{"normalize_top_k": false, "tie_word_embeddings": false, "init_std_down": 0.00512, "beta2": 0.95, "max_steps": 3627, "dataset": "wikipedia_en"}
Below are experts of layer 5 (counted from 0) of a mixture-of-experts language model. Rows are named up (a neuron's input weights, with its number), down (a neuron's output weights, with its number) and show model dimensions 0-31. Each number is 128 + 24 x the weight over its row's rms, rounded and kept within 0 to 255. Numbers have three digits each.
Before each expert's rows: a language model's description of what the expert responds to; "gets" lists some tokens that make up at least twice as much of what it gets as of all text. This comes from a sample of Wikipedia text that the model never trained on. Tokens count by the router's weight.

# expert 10
It responds to: Quantifiers and succession. Quantity and number words like many, least, eight, teen, plus Succeeded in officeholder tables and commas or years after dates.
gets: " to", " for", " 1", " 18", " 2", " other"
up0:127176085125125127139116065179113129162113141117135124169109108133145117129149133106132080152122
down0:132123136140143153116116124100097163120133096142169166154115167138182182119122152123151105084140
up1:145150123142151118042103121085139152157139113145121131147101120147146124165124136119154113122104
down1:133107143113109128140118154150083113155115137129157097169155148108094113104114139085103195115155
up2:129188099139105096109133101150155132167123114135132106113129116147117103120091120168147130137127
down2:168134126118126111095134137123138129119115102143139160099135135102140076119086164106111155131118
up3:127174079150166096118109127099134119157139099165113092121159147114139117110133114168131140110119
down3:106144116122102156154139135065117122102182160121106112132148109145145145157161116149110154107158
up4:128130096129126130122100117145116125163114147146119169163139084124096095168160139140126100100132
down4:104122124089087165109111086178127102134127146157101126138160148114157131101192118126129134131115
up5:133135102136120128106163126142135120140098090135125132092152106131106101069147086136166119103165
down5:111075130108107143092119110117148175143119143148107134115099148144140134065131130135096119119101
up6:102113106139132104110159113111102104176135088144113154129124143162102097144182117135155104125121
down6:159082154113091119163141100080128159161110127148089126156109127087138125140132096118144166098140
up7:163177127137134122119142149096117146160160142140162119123068120094120130144141127162156085150145
down7:132129130135131108175106159130133164122106147173109105117109132139193095117158121106106134137134
up8:148158124176150059131118111109163105135134140117154108116174092108128068116156108118115151171160
down8:131103158074125167136103095165107171117105148132125142140120137111125152114085158102106150109105
up9:146139137112119146094126175135133120147098126146139105094106137136128115183146151119134099120102
down9:127134151147124112172106126149142132150143144132148137156131161111114118058117119091115179138172
up10:159174093159143115097144139156120136143133139153118110104123103133094120152135102177130107147106
down10:124094158136122158154124127090114133117114133158144128146119131119080129136083132107137128145179
up11:133161106137130131085111123162095140141154148137129148144120058135131151125136117120128146098109
down11:122110094101157167133106155166128139133102164135173119106119160092112124177127129112129149076133
up12:173161154142139115118150147098131134158118122134133086128132141134130154120149124146136141144129
down12:114098181091141170133183081161129139163111134145151154166106133142127126126116168148126128131128
up13:102144129125112124064089184135109141147125106104173151093130140171119110139132135114148176144105
down13:122135124128124158163162133153128127159139131085147149135104144148117149099118122131122147136115
up14:169176117123141110100137141120107147155172158130115096096123135150108156105142102124098149153130
down14:132083148135119178123091142150141144110083125118160115171135150090154129125120136116116140141093

# expert 2
It responds to: Field separators, colons. Punctuation separating labels from values in infoboxes and tables, especially colons after field names and | cells, also ;, =, dashes.
gets: ":", " |", ";", "=", "-", " ="
up0:119150144098139086092167136147158097131137109115129093102143115116175092150114090141144128128110
down0:149117083107121136140118120124160126098106113127107113101145094124108145073096155132146148094155
up1:122121126123098123110116095179161097110145106109152129047131091137140119142099112141149112126143
down1:141109146156134133136139143107111167098135112109109161144140124089144094134094148139145142077135
up2:133112077097134106117169122162105163124130076096156139134136142172118086090146146124119109120091
down2:128153090102124147149111100123108115141163145150117096160135160079157151124120125112120141133151
up3:135167104138138126089158130085136151161140133138135122126119102117140145113122139158093127147113
down3:118105105135127151086095175099133105122107128142126107122086138137184128146094149112107153114141
up4:124104080101116077112111111108162105118124191136113109108123128166117094139082128139100133177142
down4:108107161125141159129118135133117136137131136149133158183168100087143147101080128111141200112155
up5:111116128142108090099134157128140149145107156087099117143107113141143100115160098186155075140077
down5:144141118143121122104135141172122131114081141152170121165146071109145145096131147135114132096115
up6:161137141143096094086129125128159084161134080154113099135171109085091084114145110118092139129120
down6:112141107136111175139146110125170120123123095119144138154147146076122136104073129121125172065164
up7:110168109137078114144143111145157144137151162153088142116154162123153121162134141107145142143128
down7:138143148125138141120118143153112156128127146156084161110102164116140108169133116126097111110170
up8:105090111120105099130127124095131112108115143098112112130122089132129116102130087129131143126167
down8:159105157137085131161097150117145101098085117135111126147131152077114109129166082091149106112130
up9:161134121107149116116168091142135144143120065123160142153158134148134084097136113170101102172108
down9:125105129191152132178124118145153174102146138138147112116127164123143097112127103079125178116152
up10:164182130149135156100158119108148115114101147154116141105138145107141137181127148115126123144127
down10:141105119113129110118132122111145173128103141146133105142150162146184122114176111141147155099149
up11:127129119122130112095108139131180127133167127102123102131115102103160107165099150125135103142108
down11:135086112126105107112084113136142100118149130118101134100122150164104185133048117125094102157149
up12:143125090102162117169128078136111151131156080127096128116137112128134081149142151123128150128126
down12:109137143126141083153144116158099158128117080141119102139155123118125147109138144124131080134132
up13:129119096118170151086145118109122075168125135137164114119154106143150163143143156147165097133131
down13:111091140086138128124117106129085131126122114109112095149086173174133140167100134167088134132094
up14:143160127104145082144126121119149087170105161129128098138108157160112121158111132156147118099146
down14:150090134105136150107088111104110095164105146102123186165153124113170126112083138135138088115121

# expert 7
It responds to: Table headers, proper nouns. Capitalized words in tables, sports and war contexts, such as War, Cup, Team, Votes, plus closing parentheses, coordinates and "of".
gets: ")", " of", " in", " and", "G", "B"
up0:165141122155140162126126101144115116133139115120097107152098178109136147167171137151151128145135
down0:118169143092116116149077103127119128100056132110139139121134145107106105131109158141124120133157
up1:114171084139141095143080115134111103130123151117108092123127160147092108161146140136171124125132
down1:123143146123121124151112136131117100129171116144166161127119164107137194113109118142147129118126
up2:188152145145143097132104093143119094118150143128120122088121105141085119164125160094146152152103
down2:158133129098123136151133143133129095110192139136144100105132152157119125083119117132171156161162
up3:121073125158113151067116116140139141160108121143134147120108141157105136129143145105152126182114
down3:163115149107108140155095087145123115087154113167169175153113121110133159151091113128136096133160
up4:144151117133153142120153120093118142131142107108130123112145066169104174123154141132122099142090
down4:124090127152072113114094116163096159146112160111118092150114147114106138156134144115145133123125
up5:094097110125119128139100121144161117119121110127099123097090142163110156156149139128148185101106
down5:112073167132129156102137159133134120148161094166109160127107160145086102145078109157156142127129
up6:140159081147113119136159083160104112135161114155142067114113110092123118133156143167114096124135
down6:092083151156163128139135109104074092120104159162150148167060109129139127155143165131116098156104
up7:142125133177126146131150177105133106120136133151130106128102063151117133156138146122167105106119
down7:137090136132091099097113079146108172153108140116158113122116118123075090142113094126173147143137
up8:091139114106160103148128146136088117132141162137102123113089134171167126125157103181125121158134
down8:141150144130123155128151106177144133085113129097124114165118139090155124131132116153114111121173
up9:107134126087141098139142154126110173171134075104166155108135116151111109194142125106145128165110
down9:175054163135115131134169122132114121119123122117127088105098181098137107121121115108121118102143
up10:130152108112132110119111132139148105140160109127146117095131147121118093155193120098096086146179
down10:170156096112174110143171136122097109141098139140078140162136132148131130120097142079132132144122
up11:121143099103129100133134134114131171107140108132122117129096112147101122144143125123131100139077
down11:192117093166149139113139160143121113137146087131158128158129162127119126144147111143116118077146
up12:142089109111110122111115160108133150121123133149166065153145083139112138117111146107111104191085
down12:110107145145129124145155136099161124113147083144109113084154148117112122108118122133137181147102
up13:080097157158167160112133175136104108139090095139129140168154087122087096145112144138136100110144
down13:147078113084151175105099137112138124116107142122146106147153102116129122099069132105157138107132
up14:133165114163086109117111115128135115139119106177091155154129132130120079150145134106174129150121
down14:091089136112140145082072129119114118116102119098126184158115138127100151110102097105115135125145

# expert 15
It responds to: Table pipes and dashes. Pipe characters and dashes in wiki table rows and separators (|---|), plus comparison or location words such as or, than, along, below.
gets: "|", " |", "-", " or", " than", " over"
up99:136161141142097098123128135085141138159117147130138126118165124143136108181124173175104130141121
down99:124110157131074115098153110093128151097114147120141143170118109127104115162134107124091156097157
up100:134134107155149138100143122112185147181125145136114117133134124114130146142136139148130063088143
down100:120128134100142131116139105142154135086077126064137146138102156061118144157145153147113099164130
up101:077130108104143127140096129131161159133164121106115162100145107184172127146101109127127067134134
down101:102082167100149141151147110102100158130088124153117154184115119127136131140082133153109127095143
up102:163145101172112076107133135141108137160133132080092099122126095152139105083143106150102173170146
down102:164128153143117084142107133150120155157097094162137139172129120115087106134116148133139156092127
up103:145137056144178090119136116182130125123141112137139134154148123143106084139124151102101134148126
down103:158140114092151127151122136090104134136130184139138127115113159111111132182114140110091138143141
up104:112175106127145122121105106173122135157179145166131120090117129126134095176144146096089142104141
down104:124137114140155128128146124125135127109159122090114143154150139116118106113154141116096109060098
up105:130145133114127081107092158155141149106126131089126122085128077143114174106144131146106097127112
down105:165082128142115133120128109131135160132131105158124111151162189095166122115110113108129145079144
up106:152151109124120107130153133121114128148130116121146123104138152136126138168125104111087110134155
down106:171120116113131102148145146130148149074127139124119124134131142073139148120060138116124152109118
up107:122139146128094126149146166097134103139158099140129090094131115135144099140085146169100155186121
down107:136136162139105151161086093101120148130098093181124143187122128103147131151096128094117102119149
up108:126088087134132144122115122148106121169167129116060089112148152181167157125169111137113172121109
down108:141110136099131132133126126127124169154104109119111129117122180115119078115061160112129108090150
up109:125160157125105078142147133120115148155128146149134092120127116188133095120163128144132108125125
down109:172102114146114133172106110113145149149115107134126124138159184083154096106129114111104119088121
up110:120148114152113152134132143105134144130160048089160130145133140118112114131117127131134154145096
down110:102142141163129104134159153120100158120131135123138153140107154137106119074124063149130165094164
up111:144175082086191106103133114179117111113149159097120090136122162128162144148170162147111106108123
down111:134131132124105122140105145110119101084123116116121151138148137093160168130128129129103128107098
up112:112157096138098082151144102121142112098166139101123141156124091142138118149156194135157085166136
down112:142118131119158140106154106147132083118095131123159126148148129114148134154152159140116108087141
up113:109143126146121099152105105179176096128155118103127060112138129137114094113174088108150117136137
down113:120138130113148129091094129134148085114095128162131144151151132133117150112106152098129128113130

# expert 3
It responds to: Mid-word name pieces. Short letter pieces inside proper names and rare words (Cob-b, Mol-n-ár, Panther-s), plus "Synonyms" in taxonomy lists and All/make.
gets: "s", "e", "n", "t", "l", "y"
up0:117126124141169168155088096155139062165118114129099131125121120104130137131149160124113107122110
down0:138092153137169115149127142124165113103153107120098170120132161084135136088092130113114109071141
up1:135107116184081133116130132138165163117154131092111146160169146116099169125108118125123124136167
down1:102141143127080111143121145106124137094136165124088183119141153098110129169123115106130126137142
up2:111125109156124101121122171127144141169108159132162118144103151097087149124142149140086085136106
down2:101099141119153124128098095155091175118130167096145122148125134110123105152141128122117128101145
up3:143182106146128122105151088159154183095124159112109117123110147122118148136114125128150132142192
down3:131141105082139129127169120119100101112116144135099115121147101111132131151071129109137144145099
up4:151136096154123132147132094136148161122137131097118132178157110122156148111142151103142046163171
down4:093140176133131142138122125174129132148107114089079142116132105139135147129116148160170164095150
up5:141134064162137162137109137101132129169160114098099150121109116137101100111134136157135109135109
down5:097123142093115158136080120116148102107095089071130117123164136090115131121142083157083118123093
up6:107166124116096111171171081133154129139093168157112140118124114123136150188129133140133097135140
down6:084125172110099129134151163160097103096128092169116179145154120146151113110140110112104159173122
up7:138123085137115135123177100137158115113109059108141136127145094071129149080140121148148088155107
down7:121082126103138102149105111139116144156105134165124119132138147090143125137080166102144146162121
up8:102136137117129162128137110153167098142159129101172109123094114092116160179121150109093124143119
down8:123131135118082125140116110132135145088121123130123164144149138154114170179179114183150151090158
up9:130093149136150080077164092121166162139108137167139106146137097124135088109167101134110111137115
down9:097118154100106143140131113129110088066167154112126175141133117132100165153217134117132133117149
up10:136154112107106092131162166102199144119121125119104143134133124154102135142129139119113138164120
down10:095112140097137146126126105133176170134142173130141102165168124087141158164136146145080108129155
up11:145119147168158163112161083161174139117131085105113138115165134132124119125113134132145137129159
down11:093115139130093138154155105120129127152117088159123144160115127142120127151085141154126128110148
up12:141121122131108108116129114152089120114130152121118103118130113122126095140136165119163152119165
down12:134131131107099139115112137101092152168147119101091138130184176117144127061122148118107127099130
up13:115144100136127137133168112122153145150135172137169114127168135130137095182125116154156132157138
down13:120095141128118167139108124097100125149141142100170158124111127134142143132123137123128149099108
up14:071114110158160112117163119092174118139150151072140177117169099130134112146124149132095089147130
down14:104101072128123158095087106097173133125095116141131157134159207122129112157095147143133111082147

# expert 5
It responds to: Past participles and verbs. Verb endings and past verbs after was/were/he, such as dismiss-ed, rescue-d, used, began, said, plus however and prepositions after verbs.
gets: "ed", "s", "ing", "d", " that", " on"
up0:160148101191119124109117110100163112150160126105171109104151115149094124169113126139139100173122
down0:153079122169122132123146135115125128147130096125108104169181181116133091140119108156142158093117
up1:103140055156130126097126129127174099148109105102140125080097157146120149130133141121125140161110
down1:107106126097131125106147132142137131144147138127151126134107092114131128147080082095104101089106
up2:129124077152074119071118118126200132099076112119142116126122102180127165157149130140161119167114
down2:114141145119087159131105141125106128125119100104084143131124142136129106105117124139114158133139
up3:121109082183156152063127155121132118101131104133123125097134136162140094129088142140163166139079
down3:072132136108132130132141162118136142140130150113111148138134169110168086105192128094173119110128
up4:105049095202153104111117113150117161117080125144182148144141103143112117118151132087162163146136
down4:154127154164116120156113143124116154103079147137118108126110127133122121156078106096115150114137
up5:124111108091128087086193105130141173146154143125093100130140103166103101138116129159159129111111
down5:146100129140121109136106118121089170087135111107141112159128139147144158111095088100132110111106
up6:141137061133147125099110121154097170084141143137135097137114174159147124119106160133174134111094
down6:101107118124131121153161146108188108147159104134107132170135136128124115160055142123085182131128
up7:118135120137087100087169119130163111115150091226143116116108119139110131134162156127114107123112
down7:135143133151114125126128139142096157123171126092127160159122170112142156138156134109125135058137
up8:117173087160159081088146135125140102118137146129106130099114140125113146157164128131198077165088
down8:112081114124146138087125146142122136153093122096171083159148168093130114111108162110115144100112
up9:114178086149119122095128106113100131113159076134155121101132102177129128111138135153140133132127
down9:140099145130164136128097154163134123137107120118122138128133158122144176161152102128120150118125
up10:107133107118111106112163149143135103113124121127149114099128149137079077132113130104110129145130
down10:164139143110136126174133116151137136129094121125160116135096137164174133146098088105120133107140
up11:123167096157182118052149111105137124101114108151145096111115080173130114163125117136133127144147
down11:134091114114135162137107074121122137134113055100159114131123130098125086125128136099136119103110
up12:119130081093142071100158087149105141124119147140143160133100171172127111131093127137120103121108
down12:144131148144143148144111111121103112129130136132128176106137137110155123116063109137129140093164
up13:132123051166160124144135135170123171137160129154106107103146086178141126173146147137148102151094
down13:140116116123128155127146166111119103145120111153133119147144161116114125120144115118143147092082
up14:150102107130137155103093121150129122139105101154114109131100129171120129125104116153130078122137
down14:153091099165130168092169128120166109157141120121129141121104112143152127081080161124119167112137

# expert 0
It responds to: Function words, mid-phrase. Common connectives and prepositions mid-sentence like and, to, in, by, (, plus some word pieces in running prose such as policy, leaders.
gets: " and", " \"", " to", " (", " in", " by"
up0:155154117160120088067136092087151118138154127125093120101106112157131146119140146118157146130170
down0:154139073123117151133117097130144129173090119117144137169160124103154116118172104128137176100122
up1:150144116146093134114116134119135134126145105144139118148170107101082104125169149157159124120102
down1:093162167143125155124107139158118170117145134069150085140130095124182094123152121071115076100120
up2:162152093147147105101129135157169109164137157135133128142136154162091143150154128135131149117120
down2:066126107153121135087108104102119155134113148154171179144098145139154152150114105152144162136153
up3:162152068138121113116129093112110152153118124137167124155159079183139113133109109097110092142131
down3:135107123103158111112133127130122157133121161171075131122128145113126118125116172136172177128129
up4:121177152182130111122130129126084113102137123123062094123105094151141129139167119123124107172126
down4:174091067139149129127101091102150158171110112163141121138150136127144113104109110119154177095144
up5:149167115129127128110143109114121122125121112077099125085104115102115123154141137119113129135134
down5:157096107139148121106100136141110152139157114138147156161152142105165137105123086118141166072104
up6:128159149154112083116119112122158100133112085146124155154145121072137133173149185069131117171153
down6:141139114102179148120146097159083122113123099108104087114107114151177085154164111105096164109120
up7:083110085162093103156130115113121118175134138116143093116150086121111152173148141133149169123121
down7:116131149088160091119147118144106095139107151146203175116150132128091127116112134133131140108171
up8:102177125156121123094157136115117118156133143093155108108140136107099140123110145164131131179125
down8:135098126119118126118134074099134108144083129141084109099137111105144170157123116120115113132126
up9:120160063125094127083110162115084117138123110141138126100147073126110135154140171088121086123145
down9:128084139108158153150107102102144107131133094131115122179098165143132113147129125107134145129086
up10:098125113133118123113063141171143132194084118092132114113145109166143110107128180158092102142134
down10:111095140095151124119101131154143124136152139145103172163180151122138100117107106158125121173131
up11:128097128099133121096141108146129137154128114107198113111127130170156143139130171157125163147147
down11:134102148077128156079140141114135140184131125153184138139108161129133071149132136159140156097150
up12:119113100139160082103141135156117110180132129128125146131131117173208131155114148100116124130120
down12:139109170116100113123165165148095141155128145087096156194102154160103099124129117134154166126139
up13:137144129164136133111123123155133088138147115103140145142124102120134103121143167126128148166123
down13:142136112147126146112073128134112117108124142132163128095121145148117152108149179146108115130169
up14:130178097131163116108122109137120128167169132133127089136137133155095124175104165111127126143122
down14:153081068138135128152067109132125165100144124078168142180154157082159108144109099141191133129167

# expert 13
It responds to: Determiners and possessives. Articles and possessives (the, a, his, its, their) before nouns like first or time, plus hyphens starting list items.
gets: " the", " a", " The", " his", " an", "The"
up0:165123141127122095075140099133115143157116153136123172154120107128112131150110101138166101154163
down0:123107128088156147158126129167136119185115146107147100085149146158085141138144117105177154104130
up1:151135079119140097108130136137117154122113160123137146057091104124110114143067111095111124134123
down1:158104106143112181161109135149134104124164164106119118163164136131123085143134162154150100136179
up2:101159131164113130087148107151130145169123113128110107136156117178154173165133108128125160097133
down2:116114143119148083138144168126122158111112094103148139130171143125148094109089123100107123118161
up3:099107088113152139130086103170154105095098104118123163139143138186125113152136151088087117135106
down3:109114150125146167099107149100120102084130119105114150122094148125131097136133119133107133127083
up4:107177099150121125155112100108133140149127118153128129091113116148145151153102161136124118130155
down4:115111113111126165154131111154091083156110156160178160138121117131148144153131113148142122121133
up5:054175141118156105112090117110107135148107157111109114100113110141116130145092102144102131122136
down5:127105126165146099125136145137167128159086101131129109156093134108139122139101158124176138146158
up6:148107158119127089151156107123124108139126104141142122129147080149116106131173143128088146134140
down6:119099113077117100109115117132157130127132109159133103133164147127161075105141140097118160120157
up7:143110106099171124131164090117152105155124143153160118143138149140135113168172129138142136164132
down7:111175095094179135115108126125113118108128110119136157176119121151141097117110088142122127134130
up8:102123090120134099125150152081127099138120155127160129129117111177104138090128118174110118103183
down8:142066111147132143117083116107114139119127121186128155164100117139150103107130138115114111130116
up9:136191100085132136116149109162134101126103111145089150078123094115124119155117147155082183105076
down9:164072118143152164128126121117137180146093082117126151121097201157128141128076154161178106124115
up10:112190095106122114140130104137101149108117110138126145166165112133114136105129117129094151129113
down10:143139152104082138077134130146081108108121135138105143106131138171135116136126141104142115099170
up11:100121121174152161119084135147196171140132157115155154132124110123094121159115118178132161131180
down11:138108144122075145133081138109117107100108131151114157166148134096111127115152103142096177109149
up12:123164113120125092103125123121091085130103091142138115083096101130126125165117149141156107201117
down12:109114145143154138130123127125143129101137153155132156129147131146188157068135074097115173075163
up13:115135128160107094110118155130086132131101135103140137138092089145128134124131147142148182156123
down13:103153153130109089112129159126101095086128128105168137153147105120147166123131112133138163159102
up14:085099164119115117100133139134136084138130114097122102129143128121091133100130125137133172168134
down14:109128166084151139144146142113128104130113127136133136193173161124142154112077132134148143075191

# expert 4
It responds to: Non-Latin bytes, symbols. Byte pieces of non-Latin scripts (Devanagari, Greek, CJK) plus hyphens, dashes, apostrophes and digits inside tables and compounds, like biomarker-based.
gets: "-", "–", "'", ".", " (", "a"
up0:089154122131170099131131147122151085160123103115138093141129093139140101129109157133123117175110
down0:148129130159116150155087121087162158180144128142134134135144116140144163137060091098159148118121
up1:137128097143128105153170144111136121166150133090115124144098082123126094126166163140075102138152
down1:128121129115121178091108134115135168149106127152110164170128138117092129107150093126127129121120
up2:126154134176135116135137112117130116136148146132119103090137096124140140150136172128139134147103
down2:110082146125122118158126158159137140107130105144103149173127149124135154111180139150137140149116
up3:125168127115138129139147118137135139098140125084140074147102119168155114146149113113130119130122
down3:126074105046130143165134143124074128119145110124155136113141168136131116144054131111094127115129
up4:129102127125108155177140112122143146127133080103135146159141103162120077146141160138129134119137
down4:077132130096146126118119145184111106115146118137102132139105174123136142138126136101112139085169
up5:144141120151121136135087127155119122135142129116113121098137155175131126164138131099132145136131
down5:128106146087140089151118132149161084145116093130124163100117139095125177163131112130098154105114
up6:124121146177163101080131153162131082101124150122114121074122082147118119129153157148103147121117
down6:149102126136107116172136156119136116144107126093096129105122129094135127117154101123124092130091
up7:161133137130147109161083129141170096185123167131163158165130086149134109115114117096135088149121
down7:133150119120177113102075126158128162120112120098109166178149117136098135136136102155143137115169
up8:114115119150147146119109154131101099168108121074138133114136129133122109136135120088129172121140
down8:097061112121117162169183113107105105091096092127110106148141153107121122104117106081152127136113
up9:127149114140156146114084099150160135094126134115182152143152097158121114120132162159138093162129
down9:095125080115116138136138133101114148113145099174110178159150148104119086089126112125132085113120
up10:081144138147176096122110142170127136143098137114116094078129065168112158158143145100101111137111
down10:123105147144133118162118151156116101102118117110132116118138096144106139139146107162164095141151
up11:136172157180086084109123126119123131134142113095112114168089093146150077122134132122117128164130
down11:105110105129133130101139108082093137079115137132101137122176131103115146133095141108080134117147
up12:136087161150126105130100122118179168157101141092138111147109058118090173124133131114126122137120
down12:165069155081120111136131126112136125126136146142121087105099141104154115094147136124139132109114
up13:133104144132163125126101133141142126169084112139061094087157056137102115147123145142139131113086
down13:111130148106118138134157072121165114131155137120096148132141081149119131131140106120121136127126
up14:146167115132116150168166100116150151175161101107113080138134107146105142128135098106134131150144
down14:166118180156154151112167094133092112114158151117137111105088120145180121107129104094148090126155

# expert 9
It responds to: Line breaks and headings. Newlines, sentence-final periods, and the equals signs opening section headings, plus a few words like whom, Mc, Votes, Succeeded.
gets: "\n", ".", "\n\n", "=", " Mc", " Votes"
up0:146108132156136127109169071139135150098141123120155102128138146153118142137121126170105119095148
down0:131130097121118139146104128118176106139165122084124142137128081126144099145133161061115088146131
up1:152152061055111103075119149153136149085174112145109143113133144138138154110137108112126110130137
down1:089110131083157132181092135123109117113105115165146167173159136096167142134143121110121180132130
up2:169140088104138119110146127160151149150183130147128134140146115100142105121164131134142092107129
down2:145104131138140151128127141146090125130119169155120107158082147131161202125104117122106121123163
up3:124173118150130136080120131162162159140157149101138121086157106150111123135138117126104149143079
down3:128129117116139118161085140149129109117144149197125138117120153135130074115164073072084102131104
up4:175149077119105100137158137148158128176109115137146145128086147133147183143111132112152123127070
down4:115100133053150165107110161134122124126143088156093159111130154133147127158083119126140133085098
up5:145148106108160112124138147134149149129136129114163159161117127143150157120186121143081145149105
down5:116123150131092140106100146103125089159080133119101102142100143141095123122064124171126104138115
up6:134162122172124145086102170125143101137125114109085098112173099157143135095129105123122099123080
down6:132118159167150118111142109122122147150131124133154131170129134100152131152132137124170137114139
up7:130152098139119156115119148116128128139141118112146141111095089150141090156138155104132176110128
down7:129069094082141165154111108114126139080143131146134173120151126108169179091106132148139170114120
up8:153154124159130120107107108158138094098094113117110134127109110099135150148128124170110082152086
down8:118061159071179085131141185101143161136145096153115150141160146124150109115093157124153122102114
up9:114126075114109099120149125200154128130091123121066116100122106101112152118116101106104129155101
down9:146093100122117173114156155110109142179105161082116106140137121144124089138081090084136139131163
up10:104162167119113136090103105161138100117095145073175111190135119118117135170160137115131141135156
down10:132115098125138126120132145117201148170113118137115088097161143119165126077130165159128151123158
up11:161123114153111123088134141115131122121166116169144133135160128094130101145123090121125139151158
down11:166130110133139126163156129121148119151150117102137144162122133157154119105064122141141091099104
up12:088107102152139113097104129135163078146140130132099109130123136105118162121144101103146152166161
down12:149151134099100124130135150115117161152152143134129124111136137121117099153089112156137166124119
up13:150117111137201144148170121054120123163125146156136118126118103122109167121180118131131146129138
down13:129108173165126098148109122139131121135190112126125112152149121153126141102127073135078129109100
up14:138114130157149152114163083138128161115089138080125150158147113137172148088156117131142112130163
down14:120114135151145123088092141128154102127159139166168092117125086151141120127135122133144179128120

# expert 1
It responds to: Copula and linking verbs. Forms of be (is, was, were, been, being) after a subject, especially in definitional openings like "X is a village"; also commas.
gets: ",", " was", "  ", " is", " were", " ("
up0:129171119174134117092079116121149127100119115092089085108140142131156133128133099137116134158135
down0:113109134120155166148124110110111131110100093109126173121116176106126137116106113099134175133086
up1:151151075181080137094148116088146165122092125072092101139107114143136144126128113207159130148139
down1:078105137118148103105151099122095124179159125107114106156094137132119094141117141143095121098135
up2:114150129111133120098142164113110097167116144127126131116118063109126119144154153118133095160140
down2:092091111134163168087124127139116118128116116094127127161113179126149110154126105099119117104157
up3:144114089099131143094107131122169094098110133133104145130094113119111132138155116107109094147100
down3:102080127087123169147132152085135166146118145132091132136143163096125131186086115088126145104136
up4:159110110113132139104164101094117118126136158085128117126075122146124125168129143127142154132115
down4:099116084130141101125110117167122144108135161136146151117169083148075154140143126120133156145142
up5:134152121108111080097118117132079144118151099132102122070139114132132142095175135110138135170129
down5:127099121118115155149163136103160150129136119091129129160154167089155151121142125129059137111133
up6:138170121137117101101122094051103089154108116112137157143086083137136145157152183129154135156116
down6:172093091126107167119130124158134132186119185140107172146149156136131110118096159151099145161136
up7:147149115126156115102114086133093144137121129116082125108091091190110137134168133151086116130108
down7:117116140110108119098133131129076111132155170208086126150145155129146130127132110081136138102123
up8:111123100158106122116137084150171137118142115130113103118098092135143104138126134129128105118076
down8:093147111089118169139102114126118146081119137162112165164134171159152164146167082131120117117116
up9:129122074129112147108137119115127130114111128105164117101091095109109106153133117095106136165135
down9:147099131154164152162130148089117138131146122121122140146068119142097111113117124155133115071143
up10:143123103141160112094085136109116156111088110139122101076176111117093108139148108127129152156152
down10:099073118108132168131093141101156116162125123114140129158151118131101095106147140095116116103153
up11:142154069173156138083130084130108143136099142151147095097161096110160105156142126142127106149125
down11:100104138137096157113097128165118140152157128133127123118131077128130120170157150136091117098157
up12:114125089119129150116120129139137155133138055091103086141144110178167152132139100139108109156147
down12:142107110178166149100175116116129135156106142138120092170155156103180130136121144127109163142105
up13:170129074070125127121143138156146121103162122127108122105122117165107115127144141145130094140098
down13:122135093118105158124111153079122115147141164123141129178138150115113155112076144099125140094147
up14:128117114152114129108144148099156108109118148119099140099123118165102121133148150162159125156100
down14:135091105129103068108128183116125157126146117148149143131150093124127117101138122151128110152118